config.toml
experts_per_token = 2
d_expert = 192
activation = "geglu"
balance_bias = false
init_std_router = 0.00889
lr_router = 0.00118
n_kv_head = 4
norm = "rmsnorm"
parallel_block = false
lr = 0.00416
warmup_steps = 200
decay_shape = "pow"
train_tokens = 310100000
dataset = "wikipedia_en"
Below are experts of layer 8 (counted from 0) of a mixture-of-experts language model. Rows are named router (the router's row for the expert), down (a neuron's output weights, with its number) and show model dimensions 0-255. Each number is 500 + 25 x the weight over its row's rms, rounded and kept within 0 to 999. Numbers have three digits each.
After each expert's rows: a language model's description of what the expert responds to; "comes before" lists some tokens at least twice as common just after its tokens as in all text. This comes from a sample of Wikipedia text that the model never trained on. Tokens count by the router's weight.

# expert 19
router:486516495506448485529520504452534450538461503538492532472496468524507514502475560493526453468532524479490482533490457517551428436446508525490478509510509506468483540496494495537487499524512479471509547540515524529488527452447535470499536498519502505480491507540507501496522490479476476508502509509501513509525517510488498511483512490535560526478470476516459507486535475539468487481519485537503506496501538492461523496474470476516528514505523481500478482560511513472542520510457512484478489468515468516530507511485519472475492506534500535451485468500514498514508481509496485504479458550527503506431499531521483531478482504511516485475511468510503506483483516497489486492535489494475515500514526470524496454487505471490465500481495534457485513519489514459476526515480509
down1:472510458540505484561478480455507539506503502499497503516547465485497493493505470484490470492511512497479467489502514504475476473506515515509544464443505549463512538495489481542511491474518492447459468470521540455485535516487533490488487514497480497491506499453496469539546553519464487468502516471481505484488521516496552496481499465481513500498492510509510514497530502480503501495473500504477530467519525520520488534544497508469530479409504521527493547454498483536562489475488526520496508470513534488491508494497515461523496473532538491499497490505529514553499468486485512537457516479504471533511515503465523498518484507504557536469502524512533494480515521529513528477487468505493548470431473503456528516514481516494515515510491530524488468523499507513495478474525507
down2:499509484490496504518504500509532496530447485525550512494514518506477551542506520487499530488522489488530520511515490512498508535501489472509531537519538556464504475512513448497488500512527510482500524513515501499551492510528513526484536497524535528552471510484545485476512507443480461448505562458475504490495515496533520491507509539496483512515474526478502512514522541484506482483528488474461487508548482478536540531498496493477489511466492493489443551516483521497530480494481515476498518492479492507504541541472533527489469528503498521453481505516531487478512487455509470503508482493489454517537529507492465549499511490470510481509521477507547525465524501520538497491494547515510490513519460522467476460510478470479500497539527561497440532479529492498502492492437465
down3:525479478443533486483475511488514465458519471457492454502470506521493515502483493509546450482488468506474456537499533523534502499517493534486509475481503496521527484509488504464545488474570489475505546511509544524511525513475494487535509551478498507474541489514508521473525505524449500478516478483527509526502462521498530547509499488472520462501489477504490470509532532505470452515473471519463475447527515508539493459505498529474472501554490486506493503491511542491519506510493494505512485523476508486478510486483499477483565492504501527486503475559502472545500523483478504482521448496461477512503535503487501540475472491490542517504560451469498457516497476512557518501553520521477501551495492465499491516504497543464473486496526500490521518517490510531490519498506499
down4:526477482521513498513490492542513513492514504493519483465475477508529547517522528549487512449499515516486497520472482509478498445527504507502508450471531466458475524496509466501491480473463495454507480502476493476525498459467484550528506493493496531502481482535526519504491516507494489535489511497505472509529483506513524540507545518515455530473498483510487467506517495530491465494524469462485507523456513510497506514563518469506511505473546516553512479504498518546500471474534499504521457475513479475498482506456530503479477487516488525484506470484535492481543492465434484520465515549511511503495489492440506496456484557492463524485466523475508510512500497492485486477510509491547552481428504496465524527542485461526511483480514546523496502487500461461459464488474501
down5:563505507531472467477519520469500485497463538447483514523510460490521505514471479514543533470543465476539473479512471461526519525494504491501457512492519492470525495525527483503524511476542501529494501513488496522488536511460476510482467481491532521467415490522510543534492490479525503465493521477503531532424530493503527497484477495490467526507506466499512452507522530503498463525526481514513513498467516475508501480535493507499514490482486495478489502523458467453467512534457484483509497467493482538513513468502515509484521517478465502513475461479481444520485518508523477462504497507473491511511495482508526455509486507483525536486525475447499493533500510502517469516456530489512487524484505466522516481474527438494526455476544519532465489506511499502522481476547457
down6:527490496493504502511494475514491528477471517448499470514498514490499506509511480531467533499482477484539502493509471465535475511484523525526486480480503446491490498522558490522467484515522482464483510498500489514504513557448508503499510481514489489508504446531518525515473517479517498480496500490512538499520507489471455494478484498493423488482539508481476513475510518502479516464538498444461499491474499501525516522513506515438462479523521449501548478512487481512467574482536508558547505468497481531499525496500531490437495493501511522534504503502501480521499530529572463489510466455509494504526536528515483531524464544466529476432453515502503509508492502460496488531521506515536468512468509493498518496514486509515499488504495540504525518540506521515471505549472492
down7:503534475502488491447502526470496453492479514472534468521465500519532522470516503487476537539523496425501519511481518477543516478486486487469498450484499496519454493491524467470499527507495478503515509538508493461528487504521482552551516516523461486470441504490511515494506505490509564539500517493465501441493560502506543471502488521502532499496492484506490515525477525511494533512488547484521501505554507483494518493481465464523432528499522457494498490497534506502476474482498511515532472516464504496459510492497486504528543508500494492495506473447469461500518492467479524522480517477479520494488569515477496491455509543534478498530455468501523473523535494514502458482486516511490504502493506510509492460488518495463487507468491461487511517444459500507506496497487444
What it handles: Commas after names, dates
comes before: " ", " and", " the", " which", " he", " but"

# expert 7
router:501508498511493498509499489516504491552492461547531493452546519507506543482507497478504495487512517510503529487503479511484479486526514520485491510510479490448550518536505501483516530491529495492497507512567528491519502494464492486461513504488494498463491467523476478503506521499500519517517533507505511491549506508492527464463549516498545536516474443541463446477528435478475467506515452527469493451527493485450513485478456471501505496472526495483496498517548473473480528525481503483455499487501493492477528527493484534510486492527502490515481467536489455520507494519531491530478486542497496490471470522437540493467513473512521459462488466489511459464488518455501489490493502488518482517528542453513489471502470484485465535463498531515482514542520512493519540468457536
down1:499548509463503487466513477521501452491534504521522524504502466498471511551482566513535543485526481503481447516502510495516496513434487514537520470466447494477506518483499498528494493512487497509472486488485496510512499479477504533524485489521492494504519462525507506509478497517500530501519485503483481500518573525517507513497465506502503515554518470499517520492526475500513476460521501530526487497510529486477524483483475519517477486496499525514485508507492480486513491450509499440479502471502495460522499486504495483492467481527494476505475476506474503476554521440478537486539486498543517484477529480478526520468467524494516512505522466479473509479496474497455534463431532474474548530476452500514481484526485515491469558520514522440512549522515481552479457463541524
down2:442524511502527509498517483479524468503507488498554498481509498472457473487529515467507500500480535504503511486465520545488553491498467540540514495518516532509555556493543520490525500451515508513514496508535497519496541489520523470468502465523550521476495516491481496483489520472549506501527497440527477547541520497539496488525500510488532478494507523500495503469525485484444505513524465548521518466484487453480528482517518493541491463501476492545477509523496497490471487539499544474518486523494489504530548516477510466458494488489517515544455525500507491520519469489463517470532504516487499477475489492499530521503496463467461471554487488482493462506480492476457545503536519480492523512540509488499489467511494522523513476470429534522493522487534465492505504506476519
down3:523469502497512506508471513497479483510529512528465510491492469531491448490478512514520522518493502510518533514509518483541553493473513514493431460490518501477533522522497481551493465455531485476541565485523511477511477526492491510526460500527450460550505479487522497460509493478485487560491536514549485526462522491461512536532495477513509500499528509493506526497498525532507513487449489526464530503520484504485473477473501465450503502531488517502483524497512470520468492480485500516521516501542461520484545522502513526490515480450496521478455536494552495510518499492462471548483512490520504460502506494491441526496527498466528447499499466449493497486476488502495490514485500522481507484448530524487506505516508488505485482538443515506514476551489467508457535501468480
down4:467484531486506527518507539510487504507499497508492497491460501532511488491498476475542484476507541499510494419532490494506493491485478476513485505525504487483502447518512503504511537543519522523468529550533489502507482502496477455524476499494515497491478516466491517458496501507503535471507508496528495478534458473468492541505501517519489479525477529484508515508567479530517497539502549487498490523498444468459520483568488499486473501473520485483542497512534479500495478488459515556485528505463539475474552496515485521492482503501510478525502515517543520504478487486516522505504503497516485543477450519462480516497500519505518522625500483464514501487498490458456499495485495467505514494556541431481491486537494485486475517504497513487458512514502525512481467504510482
down5:496515495526532526497506474492512492495516512503485511513482482498511529511521467515461406472525467513495506559481509491500486470490483527494480455500493530552513529494489518482509514486503476482522518495513478494499478489464495516492519502523475487485450490476502526504522536475520516499503509454506548500496518471507462470583529552489503494534512498467499479534570501545505501486492541519496520487518494544521512511497478528515485487436508543523542513532511492453511520471463536502531518483470492490484531476473477505464469448514501438530535506456527523466476520494483480526463473509480474525476514459521482477494471485470478480439508458459507497510499536468528472485503518517515473494497511495495457456493492490518490503505503463493467506534529491499507489502515524
down6:496530550468477464479554489523465489475460504536507473526526494457542537519497493471518498473521519501466483492463492509485491515537507479527511491495532506530510536543475525488539541535527532501476553464455508517498524511522496494484529526467479514502502521438529520532486506481470515500524489500487535517496509527468492505553495529489553520502477484499499502521523525503489484480493501508462478521522517495489527511493503508528510522510511521488482517523542490492459472522540479501485509491499477491491479479495454493513477459497464464477521545531501526538512505495538494532522521460524459513520425510539503518480455473498512484453476527474505497514498528493489483503495534502490509493473475503460493493537553458439522499495498505468464514486516508483482519581499470
down7:494515495482474485493526453494477484433477529513508474469562471505484541476435482509513480490530517505491513479515485478512529492495511497469507512522445492511505523548450497475484533502515466472482489542487514498533535481492462482492503482491519511531492522490456496496537495498522464504452473540473487483458506529503516473476557537482472536514457482499472554517502493506499513485523477503527504483482517484501490530513479461508527516506482509450510479523476483520480520492511464536499498492471488514503459501522514504522482499528523471499499562526497503523547487484510466473507478504553477526502492479489466518495514517489532528465476505474493508540503538518464449519522516507479562484463475503499484509484537484514492475494530465513447524478455555486496514542541501
What it handles: Digits in measurements
comes before: " |", ".", ")", "%", " |\n", "}"

# expert 13
router:498491547529474513487496511523524504513546451531555489462520499499491559464472519495501452455535513512501524520480513524530477458506511522508524508495495517487516523524565470486471469536513516468488528526515542491493520534485424460498499524454488504478489503525517501527537503456473507509531487462511481528534476513500515480473505502498517529482443473504459462465508456488445519484548525488486460472531523471487516490488490493468505473503506482444490501522506479454499515498482558497455509488537480491507486508487504469468511512507494497516486487500497508495494501548479485483520483506527496451472526524498546512479483500524525490486482492491526508490492498465466454497514510523462491468525541493525497519547495499463492518499438509517480489518479500489454529495469517
down2:490515503515466501477487521507500499513495508487494475494526491479488481472540483488506496478498495517511497513500490517549468482484523526465541487464512446501463472529496508462489511483533499479498491499537490509496500510504536511510480520487514500498494487481483475496539493465557505479566470469496471547526508509513510520514483535543536490524481477537512467483507546488467509557528509513506489488496514512478483424488529478518515486506523484503468542477493506490509559553433486551527518505543490499468496493479484495508493522495456499468545485517472518527494477495501540514539496533475472479491471443494473520503509503571571471528508529504534498532449482513510530512482499512522490473499555505535490477516506506456496434485495502511537495487517472484520528531491490
down3:503532505523537515487533433514530524500514466512492512491497486508498472525512515535495492523515490547528454507535499551515503474568482522449519509483487508503507466417535499503486499481520479525513497464491527508504514478487564474504543504514494489508529496493478540481520514491530467503555505483471506517518518481487503514488471509472459491524513477507523458461454510480517538511522478507498527494500461481541501483510485468507517487534508503477460511528526488545508511485517517548493502479506567497532488479550483494573559465492521489508501481504505485486451485488490465508494503501489469472490493529462498533498522530536472441552477488488484497519484495514517501497525513516459515495492509484505507526532527494491527481456524495518534479556503505542483485522485503
down4:463483505552547482507486517499491510499498542472511517475470551487505461541494498512526510515488488485472509480472536481469480534529472517472511475514526537495470487474478515509455483497481522538492482487481539522472492501507499525474550525479473508486522484499482523539473501508445489498493488501457454478503524511464495473529461525473506530544481514498505527539538534470497487496490500496528496501542535515552486519475485469493489448508463496494539496503463489487483512482529515522474507499465535477489519528469487518497484484466489470509443509487505477514540474493519508562472479479492534466507531477476491506445462542482491476461490495509511435495518501485503449505509530498487498503483546488459527500476437516524492492536543495510458502546506484488499516473460507
down5:533493502520559460487523464501516453486508512502544516460520539495478508487476475547563511547446505453487492488485501514517461521503490480514540497519524494519482519489487515497483488489487476494490533506523497497484517522461505546556502492471522494478493453462499467516491509448466522442499476461532512522506484507514530514488523513457451541503495514500534498478518496544490501495492513462536475523497518470503521518530432494508523513483500467445517478499482524493516483468489547474520501503481502542501475500523486512501490515484471550529503531476475528531486513496487540528524492489525495547464509524530492556417533523488530478522520482448520503514520498487475499512499508542503519504537498498523493507489528498511510518494480492546498460530486521491514523511496500
down6:530507496459518487448505540511502488518440469499521499525505509559474495534503518469525458545451487478509513506481526499531477464520476478453485472486511510539465531491491504505534499478427525464513499490507472510464553486521500529506490493444490473531532495439522536493455514538536507532503511490494506494502504492468515493539537508559517507521539525488513517515525532455515483495486463484480509491502494513512484464488509436498475502502503477503487501504482504525513558524522558510500517516530501555492517458474503469478529503469460483536511500501516500491463521504482522499483518515501507481482506532505531491493559541499470490484539510496513498499510470489505521548498538490497479518495550522497506471486537460494476492526541501500497486500495519480470505480468453
down7:540487479503500484512522499481573548432502480516501495537462510459511454554497551470504499445513510440508524492498436543524522520473474494519534496495498494489484487478486474507511486494531557464513447493471490474506544498518524455508487477480497500469482512521513533484469526521502530496528503515486510521499513499470509493506516518486487490484491480505477502497517510494493455507512498498549508480468480502532553507503494486494477501487492492458500523512506454493510498458495511459504526521513481519475493486511525503496514501549500468491469482487459503481504457510495495513487514482452510485462533507540531496512445533516535513518536545468486498497536459497503456503534492513510508508467534508499541460506491506470553520488489475575492512472525533459474523506526481
down8:493467457471510514549480500506512468464530493458481473486481463526485479529503533514496532479531521502497465463516445503524530502518464479523563507524512532526482501490471482520508481466485436494490486486474506509508478455501530482547478488524540520500525566449482448507466513523471500507512479505473540487517517483505512507478469510458515502477443509515509493451520498491505456465526486478509476498512482495474520557540446514504513479498508503491531497542497490558503534525537479469480444449489530495481488479501486523509484475509505478522471485522493550515493498513505512501500516504533475467482518499522550512511510483505543507483482477499483518501485520540492498474527488491473533480503469512549512496513462479492499477463516529474478500467498510448532508525536499
What it handles: Coordinating conjunctions
comes before: " ", " the", " and", " a", " other", " his"

# expert 3
router:531523463535449487502467499493522524503500476480525465493503526502489526503469528493493482463550521516532509523499470512499525456495474556459494552502467523469485540504499522493486458504531496518522543503483510485528510501507508455505513482526476485457474490501459463467495488526487508488518525517512496529483535542508490483488512508480518527522449507517464534471524468509466532501524508522488517463493479473455506532457471545519504485496500493491480490500488505467499526492478527525495499456569518514493523523503527465532466467560514539492482468538525481473447448509516474460562510482520524500487485530472486503494536483486464452486506499495466465497488525472490474479511537512477508458488505473502539506485514466495473483514476538500453505522538491495481526494481510
down0:445512550472509496518523508489484464482456528484527526505523479515550513475480497503455500537459543509486486519517486516524513506483500496493545500477560522494517516486481506504494499499522475500494514484476458466506519484501444491489504513500522513520507495547518463492530527476482494529469493536492455457468564477471482504499513499493526499487495508495499512533511528525554498538461447531472517489511499529544549521480483504468471514497531490532515499479477566488482464504501519522471511490491500516511503515513578503510490478449508509515476523484496447484531518462568487512463462501501524494504504481481466494488530478470477515480515516468521473547468462527496546528496505487487483489479477475479524492507497500482475560519548493470482512482460493472517520495490507
down1:478493522484567529516489490475511515532486526523428508523493492527501515510519493545489487512524521560471503493530513454478512485497498475488496530486519514560491498443468535531500487537512468513521504510504481527442492462499482483512487530449479500467508481498486500484483464499521471506491451458504446477500524493504516519507491518464489544490497480555499468496527491538552509514459531462444531505551523517490478442473503485515526496514487468512502525522494508520511477497480519502499506490500482456496491504500490482512490470462479462526520506466489492519522484437482470527526460523497522483542457482490516486488550470507495487518477500516482532480473523497528525521484513515494491465507525507463497538496511464497484547465511499466533497526490509503520473550500535
down2:466460468506538509467525531512510486477562503535448547543526444524528498503501483498506442511508502502494505493490484525484509507508533497518507482489470505489477480527553471519482486472494532481489490522501474552477496509518454465499507493527478497451539491484490518487490502502511485505472451488490473489443498528548514517477531470462494515495491497544513472496468477499536529532504495457495516517531546508471519474493496440511536543486472471533489492500500455506439483483449510519476507486492497517513503533460514487485534500535504495506465496513496518493507475517438535505493479508530518481473511477492532516518503506511475435553487514512445482488459496525511499509537439463485493529475523524513468495500498523504456498509515465493501487515515475504509519521496466
down3:508498502490523511449504514519513484531504549523491545507493492490517487499532478504515484494499463529468472505469530521555474498526476544476485459520487477510551496481514481489504454514510516538526474484455447468490502529517514532507525543520515546476496499500473528525483448528483493500531494511519545515497536516483475511531478522509518528514463493478528487496486494523470453480516509531539503520506538460514498523508494443512543479521462487501524482436469480499517516491489496513519478535517522484465542490457527492491488524479523494546461510534522544478516497496496485480510517505495496541464471504491467483495503474520503481543483538510460512507491485547478497465523441473512509478541483496483504502570487487500505474507527485473561477528532492512508469542505483
down4:493538494525495463478456519487488474514518492521479484514468508500549527458525475501502483477502512485492479518484513499490485497490504488518506512507525490467529524513516473514474495531493502516502537526514526471499502498498521453485519457507525532532503508499510488477519468475557518438508550500502530506470523494428456498496456497500473490462443454540475451507499522485467528501538486471527464476495426439504506533500514456513512448492508489530508505506490530490506510522474550501475517496508497521509477512489493511493531499538568503496495493493436558461507477491488539525538494514491479482501515486478505496510502485514485485548469484501498499500488490553507486503501455547489546478487525459522498511485474537498445468495507533516514481474478473479497482492492545
down5:505497498542490508501541516514545510501528504546483506473516499496510481502462522510471489501452470482524465501493542524489498470506496521498477521439449502511513510508505464486489498513500520502501463493516472501497508513500507508514499496477471533481502472529511482513453500507486418520503482489516482483444531490515484472487482476527524489513487493506519505480499544466569492514486464469509564531526530487465501520522486497513525513497472530530498446493441460534544494520463492479453495454524504518478512508498462508458512537494506521514434516525480494486520491536482474458493521518456488512473448468529509494515506478474464491513475477473488494510494468504524480527467512450516490488519490466534496534503472511483500479518485463447524475505438467516479525476476480
down6:490487486516544504472547502498538492478508496494526507500496525515513512502482499506512542496459537510478461478507504497526508520500481510512455531473499548528509520500486488472482493491553503515494485523518492522492517549455468539487481496466546512505505464473473446483527473510527457516493466525532472455499477535503543493543519527496503466510488513473505536468519537540559457467480507510496535545462537478498462471528496482489503437514512496499483504499497503511512486506481518509489518549497508503499483506506489487515505483567532500471475500530510495529522473514520484482498480525492478514486487488509518479494462470480532529426485484441552439457491491504465501484493503491483510526517489530540508483455496496492482536498482476467448482509479531453496485531479534
What it handles: Prepositions after nouns/verbs
comes before: " the", " a", " his", " an", " their", " its"

# expert 31
router:505510496552549463531510495518531512512483459516508467496511510494533525499489545466516474462520538544535456490507489512527458489482528517458496515523488497449507515479539475513478490517506493492510537537480464505518494524469455464500477528483479489479532542541495488498468497470498502498552536506518499474511502543478496529488485488505484551477454515545476483482503542525494483502515531495489517510542516495453502485503470492508518461512480492517508518554532438447558493461439509517455496479541481489511531531493509494538484468518510549486490491514500485498487504501547507512508473504503524511486497533517504525482494475513492473498477475477458487485443491488497498469517473484462488530517501467536510497525461500459509526522504551522470521548482502512499506491519516
down1:475532480547546551506509510448526463474490491502487485477526456516472501483489511535492517480513488490517493467554546509480506503522517520474513468481469525490520459462503511493504501491437482494552471444519523522515490530517492499519532486521518487480524513508521478519499483499506500502499497542510470498497480531471525527488492532496524542513540501521521447473467477453487495488479536500500468481517503508484477538507525547482500495540523438552474498474494496495484500494490502499456466498505502521503489473465486519517505509527525568534492492470518512510516498476494494489464488480502467511490535451532451478487558467500517497496496509522469482420498481481515542480469470511481504528478538486451472495495499497509483469498525464542532497473531483543481515493491498
down2:529509497451522544566505583514505477520459527459477477514502509479516511484492460490520475515516542498453472528527542498540509537519514520510531501498513484500502469509539542541500494490480502537471504498489498514485445503483539517512511513529502466519501489499514501488548505471494507490458543497433495519497528524509465534472502458522496502497536511498532516487496486470475521504475496495457546452497504502516501544494462458500512521480508513508527474517511515515522528457473476487506489487491549505473466508498551549468521514464458545475525485526511471518488549481514565469477498508488489501515523526492529483512482538472475501572497493480490484513464488513488510504484463500484506487472537504525482523518513495487455488503495503506508525492499500488491503467492446
down3:501485500512537461499503539553500470491499464503462466492509506506572534490481529469463520506500468480496511507506469545496507540485542506498472515483515500541475476501532453516473501488538468520501540496496455430501520482539507525503495479508529537504477485474553463503474502520519476540455481497464509499516513483480462534498491483488446504514487506489479518484530532502495521475484493494499474512504495539503578446490494518477500527546492467491548498484477462501470467506462512548477493514480484518488469492498506510456529502523501484489533491516486492518517462486466526483466485515491537464533483473530495501469498466508481466568514512515523510480516476472473452478517496477531474480483487480520477493525518464538459509501539496525538495493510502525510506496532493
down4:499533530489527471487533482471453467508541484500488523489523475457527486520539530498526449497517492502535463546459527520535487494488476529515532493485506547510495506520538476476524464500563522499521485503505496503487507495532520536503471472456473534521513511513525475510489508488500478453500512457487481542480513494539481508504524523508558455504475526470528496537491492518529509470542489485505500524510485509519494488475527520505458493500489476468446526494508516494502534497535527516506500503462466499465478512487457509495505507511510524505474476485485526520531501499436474527483507489527489482481509485458531461561520496495508508451527510533527469499487475488533517528525544520503502511492500427513472494528492480453514503484521485525515480528467494473515469476434547
down5:525442455522547566485514484545506469504521478502551532503499537483476529526507516528491467529455494519517508519530526518482459491511490477538505460492525493527511507518487503518493486492518463500535469479483503472550526487517471523486499509555510483531493523553467463494490440485485506507494495492542497524476477501528529534467505475476504538498527448496512488486511482508485493499507494515476467525513479559462537477516505481478499515512513514491505531521504498518485466530517467487522490536472502539502507481556482498478540551482517508502554481524472516507537480479458480503482478509468532552481510494434485496454509551505459472535509500509521498488489497486519492479491531472521509472514536463468496484525460491506500469482496504482525485499489462525471524465495506
down6:534519490516481500501450425445483506443473516467509476499479488474513512477502495492533475522503508517490490469460470532496488497513478502499483528535530505489508541499455489493472465532520501489485486488529461532502480501470531444447491518495512512489493450528441496493514471456503477506511530505504506503482505491460498483546502530505486526457493521540536483491471492557464509475498443474490542540470509502539481488490495488503559475496527481498468489524484511550471566552462525491491516499536467488528525519492545483494490462502485527494466506463480477500492490490451468501515497492516487499497470532542511505529493489494505513438499488528531508533521498501498515494487503518482459480480494484501504508493493505535513477482489487502565473488507505486459486530515463
down7:517488472480496522527495501464482482527512471468466533499493535518460470485532507487511497492472472540484499505514530462482506557492519532480515481489482489504485487510491487500499493536497538522493517413445498469511511516537572483515486503510514495517498448457528501499545494510476514452490515450476523510491478535521535452494489532515503500515485495495471486499505474521489482488474512467486488482489485495507481503479492506499483521464495511513479437550543459484520476485527440447489467489490504509489470485482480504535544492457522467456516451533467504538487526554498492496471548485473494500515543495471493468525483491494574523518519488494535493474488487525508504537502484518508477492513510497484515445461541488518485471470499498457494522518492527489496477503496507
What it handles: Space before years
comes before: "201", "200", "1", "202", "199", "2"

# expert 23
router:545501542499494492553514488506515509525540462517511510502499497504497520495485553484580449475550555567535484494484497509512449477505473512512461511544500500456517537505521514500465491498507489502488488528524475540530505464492496483478501493521487492481495497533501487468484481475481516520550529507529480513521527492451533496487496495525500536491494515483473476471548507548463527496511507506493506479535501501459505493522461469507534478486478476469498529543500501465515498491443517525450533467515466542513526485500488475477487450519481520503501485547516500469478485543501496446491485516489535480475491545476481545502521531486506505463492497480521511500520487498465475477501529549491486506551517466549495484514484487484472503492476533511473510539507524521474503488487510
down1:507483508504469516568447499497490511515510507552485538488501495529498507524502502497540504508491522502520462504488472502554462537526521509520510522519525505454489463501498535537466511483463487527510507477461515500563481484489556520475476441485468528497468538483496530492492490519472485517523473526521482484492494499495473510461481501509525525513531534501512488487476519475461550546466454525511516477471490526531505475461466477518520477496486472511497466499483507491484520513516515524490531505520547493497545487499520499517479513488522503513499494539486522499484486478514493517468521530544512474469490505459513496479490503503530491534474517547506534547503498509490496432472511482578517523487471525505475483515527474502455514494507506466477481492471433532507477451452474
down2:470470528503490490476501519504464510477487496494483459483489524490535465463473471458508529510501518539466525525506502504519512520456505503521528517488515481497492536532467479480474539483545479481495507487527498474506432551483533539523453509488509473514491501501513451512438498533531514483494510509524519516493468492477463504460520449478524517557493523535512493512481501516494481523496520504507497549466538540485484491488490443480524527516550504530517523506496460483490498539535512516488524503508465541518541504530533555538518498494473486474500479489488500530480524522506469471546518481513465475529515518464510509507477559527530486455483513500525540557506487535474466477473518518505494466467482519451505480492492518491508499483507535518516469512489492510548495494524474
down3:468472489469505515515465512479532527446529468466540512477505513506469475534478483479468518492485525483486504518516509501496539509525519504458502488467478528490497518536559480499459506463511502454506498508470508471526558493504526472479529498479518497514505475530525480496504460537524564492518524498499494514483496553494485503497505553519500517504565485462522482478454455530509520539489409501531489487445492556525531507498543489498500509572479500539513520474469536493484498462503501490504477509432442473470486488485547497469494495465537489501509520494505537511523486533509507468500509501521501487499474510517457499461482494495489515497518514519504474480503510507488509489488517497504473471479507523509526515485514522501484481521544507536514467517488510524463490535499517
down4:543441491502505476470504484523496470533534524511508482549512517509505530522496517472506486501483486491500471521557502470488488487507509532501507481497522542482495506501528480518528478501447513478542487525463500499497491502530492457522526500465513479511493531532480548490483515462496513540539517490519528485503493511514514527481465478475487515506463470486493491498521559476472442493502546470524507483517490447503509428468509482451513501537500510447477498465501494504488513441521498491525515491509476491499448469532505523458485459459537549490461478516517511523522520505520487527505480486487503519468492515509483457462543534467506506501525495506461487470504551515473467487519518510486529468484486496449540542534505485494482493469489508548477518486539504473492464459483501
down5:489468446503500490481540479508507527480444509481536495526512497498486485492515515522514497530470513502549481465523524478512521512477454473509491496495513483492489497538473543500475494528490521536517524450477440467461534497490519485470537497504485471502496501498497551473489520549453540466487463514532489498485499516475476499493469511533500517509495538535479502530512514495518494498547528505470481484517513537486443516529522457478530506499501508515509499531470531474491478493551478476524499517505533464562522531471480492544519548475492478509508518490518514465506486523534478483442487562499545547467517488469511539503514471508511527531512478524485498513510461518508482521524488469546525505435483505511497502479494477521516459477496488503467475515469462524486497514468476
down6:493533456492485472489524501504470503495469507507495484506470509487469520472461501497505528483493457529475503528476494510491525477504469505486500517487519428490493474530524497522493529509519471538495532530530495469519495554517507502549457447473486461515470512522525498484516507469457488514463502492513532478501436498526478492488522509515493518534544505533485498511479482513478463490502504503454505516509450529444522499513447482443512484475516547511514519516496494475508464510540511538513459522492541496484563517494479538515550536490480510506520536497543474488488440476513528492513492534512479482551479462529477478528509464511479438502498457494455469490515520497497484529484475475498497510513537526520463495478496495501513489519480492493464518492543510462490485511489461
down7:501480507478478469526465512489525520538462502492517484585526464507527462485492515509503509450484515495533493541500493509491494475524490471515483513509472527507465499481510512510497537482482510503471524493517497539506520526536495511524522487491466492507503517463499495524508519485487492520474569485474498459487517473500484518479439433494485477473515487499495432510475482515504467517484536503498485544493541502478517493464482491490488499453494456508542495528495438513482507509481511500517526471552539454512494511490535495530484482538498484508472528516495494497451525503474514517487507502502475502518541498501502503516528509540493520477542522504521502490480517529462498481466494523452502499529536492491463467481532538465511521512534496507529474448463428526545489516457552
What it handles: Year prefixes
comes before: "0", "2", "1", "4", "3", "5"